config.yaml
num_hidden_layers: 8
hidden_size: 128
n_experts: 256
experts_per_token: 8
d_expert: 32
d_shared_expert: 0
hidden_act: "swiglu"
moe_layers: [0, 1, 2, 3, 4, 5, 6, 7]
router_score: "softmax"
normalize_top_k: false
routed_scale: 14.8
balance_loss: 0.0131
balance_bias: false
router_logit_norm: 2.0
init_std_router: 0.0198
lr_router: 0.00151
vocab_size: 8192
norm: "rmsnorm"
norm_eps: 1e-05
tie_word_embeddings: "early"
optimizer: "adamw"
learning_rate: 0.00296
beta1: 0.9
beta2: 0.95
batch_tokens: [32768, 65536]
max_seq_len: 256
train_tokens: 274700000
max_steps: 5882
dataset: "wikipedia_en"
Below are experts of layer 3 (counted from 0) of a mixture-of-experts language model. Rows are named router (the router's row for the expert) and show model dimensions 0-127. Each number is 50 + 15 x the weight over its row's rms, rounded and kept within 0 to 99.
Before each expert's rows: "comes after" lists some tokens at least twice as common just before its tokens as in all text. This comes from a sample of Wikipedia text that the model never trained on. Tokens count by the router's weight.

# expert 180
comes after: " the", " that", " a", " and", " The", " h"
router:47 67 56 47 66 63 48 40 51 47 58 65 64 59 67 75 47 39 68 70 49 45 54 23 55 59 59 33 62 41 34 37 40 31 12 61 45 53 52 45 67 51 60 45 40 60 06 47 33 52 26 50 25 59 51 56 44 44 55 44 55 38 64 26 66 41 35 61 91 55 69 63 66 41 46 29 71 78 57 39 53 74 56 66 50 51 64 46 50 49 51 32 53 59 69 36 54 37 29 42 46 53 84 34 62 59 54 35 49 33 17 47 42 54 35 53 41 61 86 38 30 60 22 46 65 73 54 16

# expert 80
comes after: ".", "%", " age", " under", " from", "|"
router:64 42 13 54 55 65 48 55 58 26 49 74 68 32 67 53 29 57 62 43 12 55 61 56 47 77 60 35 29 52 43 46 38 24 65 71 67 58 45 41 51 66 29 32 51 33 58 72 29 48 37 31 34 17 46 50 59 65 70 37 47 73 51 43 47 56 16 48 64 39 59 39 32 38 41 64 59 39 30 61 62 44 48 71 47 40 70 66 25 38 74 57 49 50 60 63 40 31 36 25 44 48 65 56 76 52 39 34 80 50 23 41 69 46 24 51 50 51 51 39 60 67 43 55 71 40 68 39

# expert 110
comes after: " as", " of", " was", " is", " and", " for"
router:60 37 38 61 46 61 45 58 59 38 46 22 69 37 79 65 39 68 23 26 70 46 44 24 37 50 34 52 35 70 64 68 45 37 45 48 28 31 47 57 23 60 54 37 62 59 20 53 47 42 37 61 32 52 62 22 34 65 27 47 70 60 59 45 21 43 48 38 56 70 81 57 51 45 32 52 27 74 44 57 49 67 68 56 53 40 54 60 67 63 60 20 44 72 55 62 62 47 50 31 18 30 77 52 72 40 65 39 53 56 62 63 51 51 45 48 73 62 34 27 43 71 47 44 42 49 46 16

# expert 254
comes after: " of", " is", " and", ",", " as", " with"
router:48 27 42 53 63 54 58 57 48 26 51 37 71 38 84 66 35 59 34 45 58 37 53 30 43 47 37 56 27 64 54 64 55 31 49 42 34 34 49 63 38 64 56 30 65 44 16 48 35 40 43 77 30 35 61 29 36 73 27 45 56 55 67 27 30 41 45 36 54 73 65 62 36 51 53 58 23 66 68 59 52 45 70 68 62 35 57 57 71 64 65 26 44 70 50 61 63 49 52 30 12 16 58 65 64 53 57 49 58 59 33 42 46 44 37 58 78 54 32 25 51 56 37 12 55 46 44 25

# expert 208
comes after: "\n", ")", " ", "%", "R", "}"
router:44 58 61 60 60 21 33 50 42 08 48 00 35 61 58 32 26 47 51 37 49 65 21 63 53 65 38 62 33 56 54 82 39 46 82 45 61 38 59 62 27 50 22 54 55 27 60 53 31 41 59 52 27 41 58 34 42 62 50 57 71 60 52 55 56 34 46 49 21 61 74 41 43 60 60 45 34 63 60 69 58 47 62 46 54 31 39 68 37 38 45 66 49 52 55 59 42 47 77 66 38 27 52 72 28 45 34 62 63 58 55 64 56 62 53 60 57 42 24 34 71 62 63 28 53 35 38 28

# expert 106
comes after: " (", "\n", "-", " \"", "===", " the"
router:17 62 21 39 41 60 48 66 52 80 38 61 37 45 54 33 59 44 37 58 73 57 71 56 56 32 51 48 55 34 51 44 56 44 57 50 62 32 77 58 41 65 57 58 59 63 25 42 49 47 74 65 81 61 52 69 56 58 64 80 14 28 72 39 72 40 57 29 50 38 40 55 68 55 44 61 45 17 64 41 27 40 41 60 20 40 54 39 75 77 56 24 52 42 25 39 28 53 34 44 41 66 39 50 64 78 58 61 42 69 32 62 58 47 68 59 29 67 33 38 59 49 51 49 48 54 63 74

# expert 197
comes after: "\n", " ", "\n ", " Labour", "\"", " Bronze"
router:44 61 73 59 29 37 38 27 39 15 49 59 47 44 58 66 62 66 55 37 37 65 56 70 47 69 21 46 74 38 72 68 30 47 74 68 67 50 66 58 34 26 42 46 51 39 70 58 55 35 68 43 47 66 34 37 71 56 70 52 61 93 34 74 82 42 48 34 29 43 52 60 48 51 59 32 20 48 45 33 41 36 60 41 44 61 39 84 46 33 41 44 58 30 50 56 52 42 59 50 61 37 45 59 30 42 55 44 17 51 67 35 63 66 41 31 58 31 73 50 50 33 29 40 55 31 68 44

# expert 104
comes after: " a", "-", " the", " \"", "'s", " and"
router:40 48 38 41 36 61 54 68 58 73 56 55 44 35 55 39 68 56 61 49 85 48 65 30 44 53 43 43 51 45 66 34 83 39 64 51 59 47 52 28 60 65 57 64 62 45 12 14 48 57 50 65 83 38 40 54 41 59 66 64 22 28 65 63 48 49 42 37 59 34 38 58 50 34 42 80 64 35 47 38 55 46 54 41 48 22 48 17 55 69 73 56 44 39 67 35 19 57 29 36 43 66 70 64 39 81 50 65 40 42 32 40 74 36 67 51 19 64 55 53 53 48 71 63 29 41 62 59

# expert 133
comes after: " |", "-", " (", ",", ":", " by"
router:19 65 41 42 43 65 53 56 32 60 38 61 30 53 53 36 59 37 72 62 71 60 49 36 56 52 60 58 60 51 34 56 53 54 72 42 65 36 81 42 62 58 60 62 42 51 13 61 62 35 68 44 65 57 40 66 65 76 76 52 45 25 50 67 75 47 52 28 60 34 47 43 54 57 35 63 77 34 62 41 45 36 32 36 37 12 38 16 34 59 48 61 46 40 54 43 19 50 45 55 55 48 72 68 47 73 60 76 38 43 32 67 54 70 70 37 37 71 30 37 66 38 80 59 45 51 56 78

# expert 236
comes after: "\n", " (", " \"", "-", " by", " ="
router:22 56 49 22 42 48 50 71 45 61 41 60 35 45 49 37 73 30 64 55 62 47 44 69 55 44 70 61 42 33 55 48 47 35 71 36 50 23 65 41 49 48 53 67 37 65 10 46 48 66 85 60 72 62 45 70 64 66 60 37 34 31 60 35 66 50 39 13 63 42 33 44 49 70 43 73 48 32 50 57 33 31 20 46 30 23 36 31 56 63 52 44 65 41 36 44 57 62 36 46 29 69 48 83 68 51 59 56 34 55 33 67 59 68 41 52 33 65 31 51 43 30 63 71 23 37 66 50

# expert 210
comes after: " in", " to", " on", " at", " of", " with"
router:46 35 56 55 58 70 57 59 56 39 55 21 69 39 71 67 45 65 40 41 57 40 69 41 33 54 31 40 29 88 68 75 42 36 50 64 33 34 45 53 40 62 59 34 61 57 48 56 54 42 47 67 44 62 77 23 19 46 38 53 67 54 58 34 31 46 45 40 52 59 73 49 39 61 56 62 23 48 53 40 45 50 77 71 53 30 61 62 74 60 24 23 48 73 59 74 66 58 57 25 34 25 47 33 64 53 48 45 55 76 58 49 45 24 30 45 56 50 35 34 75 55 53 34 39 27 22 21

# expert 177
comes after: "-", "==", " and", " the", " \"", " ("
router:47 18 37 47 46 50 43 56 35 77 55 72 49 30 39 46 61 58 45 49 55 56 65 69 38 56 49 30 49 27 61 24 71 44 56 36 30 56 48 39 42 42 39 75 83 56 10 25 50 46 45 60 69 55 49 54 51 52 39 46 22 38 71 20 54 35 53 44 57 35 32 40 58 20 67 61 39 21 30 43 49 41 45 63 43 62 87 46 73 71 68 21 69 40 63 24 54 64 44 50 61 64 35 88 66 69 58 58 45 50 55 39 63 43 55 66 30 50 53 39 49 50 64 62 28 42 51 55

# expert 157
comes after: "-", ":", " Ch", " S", " C", " and"
router:36 76 36 56 51 55 37 60 54 51 42 91 62 42 43 53 36 44 53 42 38 51 39 46 53 59 56 53 66 24 28 35 54 57 71 60 50 37 55 53 41 27 42 49 51 75 07 42 73 47 41 51 46 43 70 50 75 87 53 61 45 52 61 46 44 47 71 50 69 21 37 44 76 16 59 76 53 15 29 35 42 42 44 53 39 37 50 32 43 73 15 33 52 49 73 30 37 64 45 36 56 51 34 63 55 38 26 73 37 58 30 53 25 59 60 58 49 62 29 38 54 64 66 66 62 55 53 52

# expert 132
comes after: "\n", "ie", "ne", "o", "ni", "is"
router:47 18 51 46 38 73 47 72 66 48 37 03 56 48 39 40 57 29 60 46 75 82 48 36 44 59 50 74 50 49 65 49 82 44 53 36 42 51 58 52 37 51 56 62 47 43 08 30 50 32 66 45 67 35 39 39 39 73 56 59 41 15 49 61 56 65 42 34 58 55 40 43 55 28 48 64 57 34 59 43 56 50 42 47 62 27 66 25 57 62 66 68 41 49 56 25 36 65 49 62 49 48 63 64 34 77 41 78 41 33 43 67 63 45 65 64 11 77 44 49 72 49 68 59 31 45 53 44

# expert 237
comes after: "\n", " \"", " as", ",", " that", ":"
router:39 41 37 59 76 64 46 63 28 81 33 55 68 49 56 28 77 23 66 42 62 49 59 34 54 50 66 77 31 42 47 56 53 45 64 26 54 47 75 38 71 43 68 72 52 69 33 71 61 58 45 41 62 65 55 52 52 47 26 57 37 28 70 67 43 69 43 31 43 68 56 60 59 58 48 26 75 63 15 46 33 68 29 50 35 38 56 51 59 56 63 35 64 36 46 26 61 51 57 37 70 66 70 60 72 36 64 51 48 72 70 68 43 44 36 26 23 69 56 47 25 46 58 73 45 52 45 68

# expert 239
comes after: " of", " the", " Country", " by", " President", "iance"
router:53 35 81 29 56 73 37 40 43 32 70 72 49 89 49 68 37 57 69 48 41 61 45 65 53 62 31 57 61 63 61 74 23 72 39 39 57 41 50 48 25 80 40 26 65 48 64 71 43 41 62 36 35 46 64 58 66 83 50 27 35 50 40 42 58 30 43 69 66 57 68 66 32 48 74 88 44 62 60 75 48 51 72 51 40 53 46 43 40 62 28 31 32 51 45 65 47 60 53 33 65 48 45 38 59 42 63 38 56 52 49 70 24 66 56 56 72 57 59 55 62 57 35 17 70 52 62 55

# expert 220
comes after: " as", ".", ",", " of", " is", " and"
router:58 43 35 57 62 57 50 58 59 29 41 34 59 23 74 66 51 58 35 48 72 44 49 11 33 51 22 43 41 67 40 71 49 51 50 45 34 36 45 63 53 61 70 35 57 59 33 65 68 43 60 69 32 46 68 31 37 47 39 58 58 51 65 52 19 44 43 47 53 61 78 48 19 73 63 42 54 70 67 73 36 54 64 68 33 42 64 52 73 55 60 23 61 75 54 62 61 53 51 26 23 24 74 60 79 63 48 40 44 62 37 46 54 48 41 46 66 48 39 14 62 62 27 27 46 55 37 26

# expert 248
comes after: " in", " of", " for", " to", " at", " from"
router:55 19 40 58 54 45 60 56 41 21 42 29 69 33 72 64 27 56 48 40 42 32 36 30 48 58 45 34 16 56 64 93 36 37 70 58 38 28 41 64 23 71 59 42 54 37 61 44 37 51 52 55 39 49 53 17 32 51 33 52 66 54 56 46 31 40 52 52 41 62 75 59 34 64 45 59 21 62 50 66 48 51 67 61 43 42 67 70 67 53 29 23 35 66 32 61 46 43 42 29 28 31 43 45 57 28 72 56 58 73 45 47 38 43 33 49 77 39 26 28 63 52 51 30 33 41 39 31

# expert 218
comes after: " of", " as", " with", " on", " a", " for"
router:60 37 36 69 52 73 58 56 61 41 55 34 66 51 85 54 65 65 49 39 60 43 74 22 30 65 29 52 30 72 58 75 57 37 42 59 30 29 47 39 51 54 72 28 51 50 29 32 62 42 47 66 41 59 66 24 36 42 34 42 57 48 62 51 26 56 37 41 74 70 62 66 41 46 58 57 32 84 51 39 47 62 63 63 67 47 65 49 72 67 51 23 41 88 75 45 61 51 41 30 42 32 71 43 66 57 52 30 71 49 59 58 40 45 43 50 65 41 45 31 36 62 25 36 59 28 44 18

# expert 186
comes after: ".", " the", " on", " a", " On", " The"
router:85 47 38 61 75 60 62 47 41 66 48 62 87 63 56 71 36 69 34 80 51 64 63 28 36 29 34 40 33 52 49 41 25 55 60 59 35 76 55 47 74 47 48 41 32 45 65 58 87 45 57 54 53 38 70 27 48 32 45 38 42 42 52 46 10 49 48 50 87 56 57 52 32 48 30 46 38 55 52 44 25 56 36 78 50 52 34 62 50 62 54 38 67 70 46 54 64 62 37 37 57 13 67 29 46 42 61 59 48 53 48 59 43 40 21 33 72 37 47 32 54 34 45 57 48 28 65 40

# expert 227
comes after: " \"", " The", "-", "|", ":", "'s"
router:47 72 65 43 57 77 38 49 44 58 56 74 63 34 62 57 65 41 76 64 70 64 46 34 53 64 42 38 75 56 23 51 61 28 48 44 59 44 53 25 40 62 55 38 68 61 30 20 75 41 29 67 51 37 68 81 74 76 55 53 58 18 65 49 59 56 57 40 65 42 58 53 57 20 37 67 55 28 58 59 33 59 51 43 44 35 25 27 44 76 46 47 51 24 70 52 56 76 33 42 58 63 75 57 42 49 60 74 34 64 34 51 51 70 48 33 39 62 46 52 65 76 57 78 48 52 58 32

# expert 73
comes after: "\n", " by", " ENG", " Labour", " USA", " MF"
router:31 64 74 29 59 29 48 63 43 15 33 51 44 59 34 65 42 71 57 42 31 65 36 66 42 57 32 51 58 49 56 61 16 37 66 68 68 38 60 60 14 42 33 51 28 49 57 65 38 27 52 52 15 37 50 62 70 72 57 47 75 80 35 48 64 19 48 36 55 53 63 26 28 59 56 53 23 73 77 48 67 31 72 28 47 22 34 61 33 39 34 62 46 50 71 67 43 48 54 51 39 37 52 54 49 37 61 52 32 38 48 57 54 67 54 43 67 43 33 57 65 54 56 38 63 48 39 46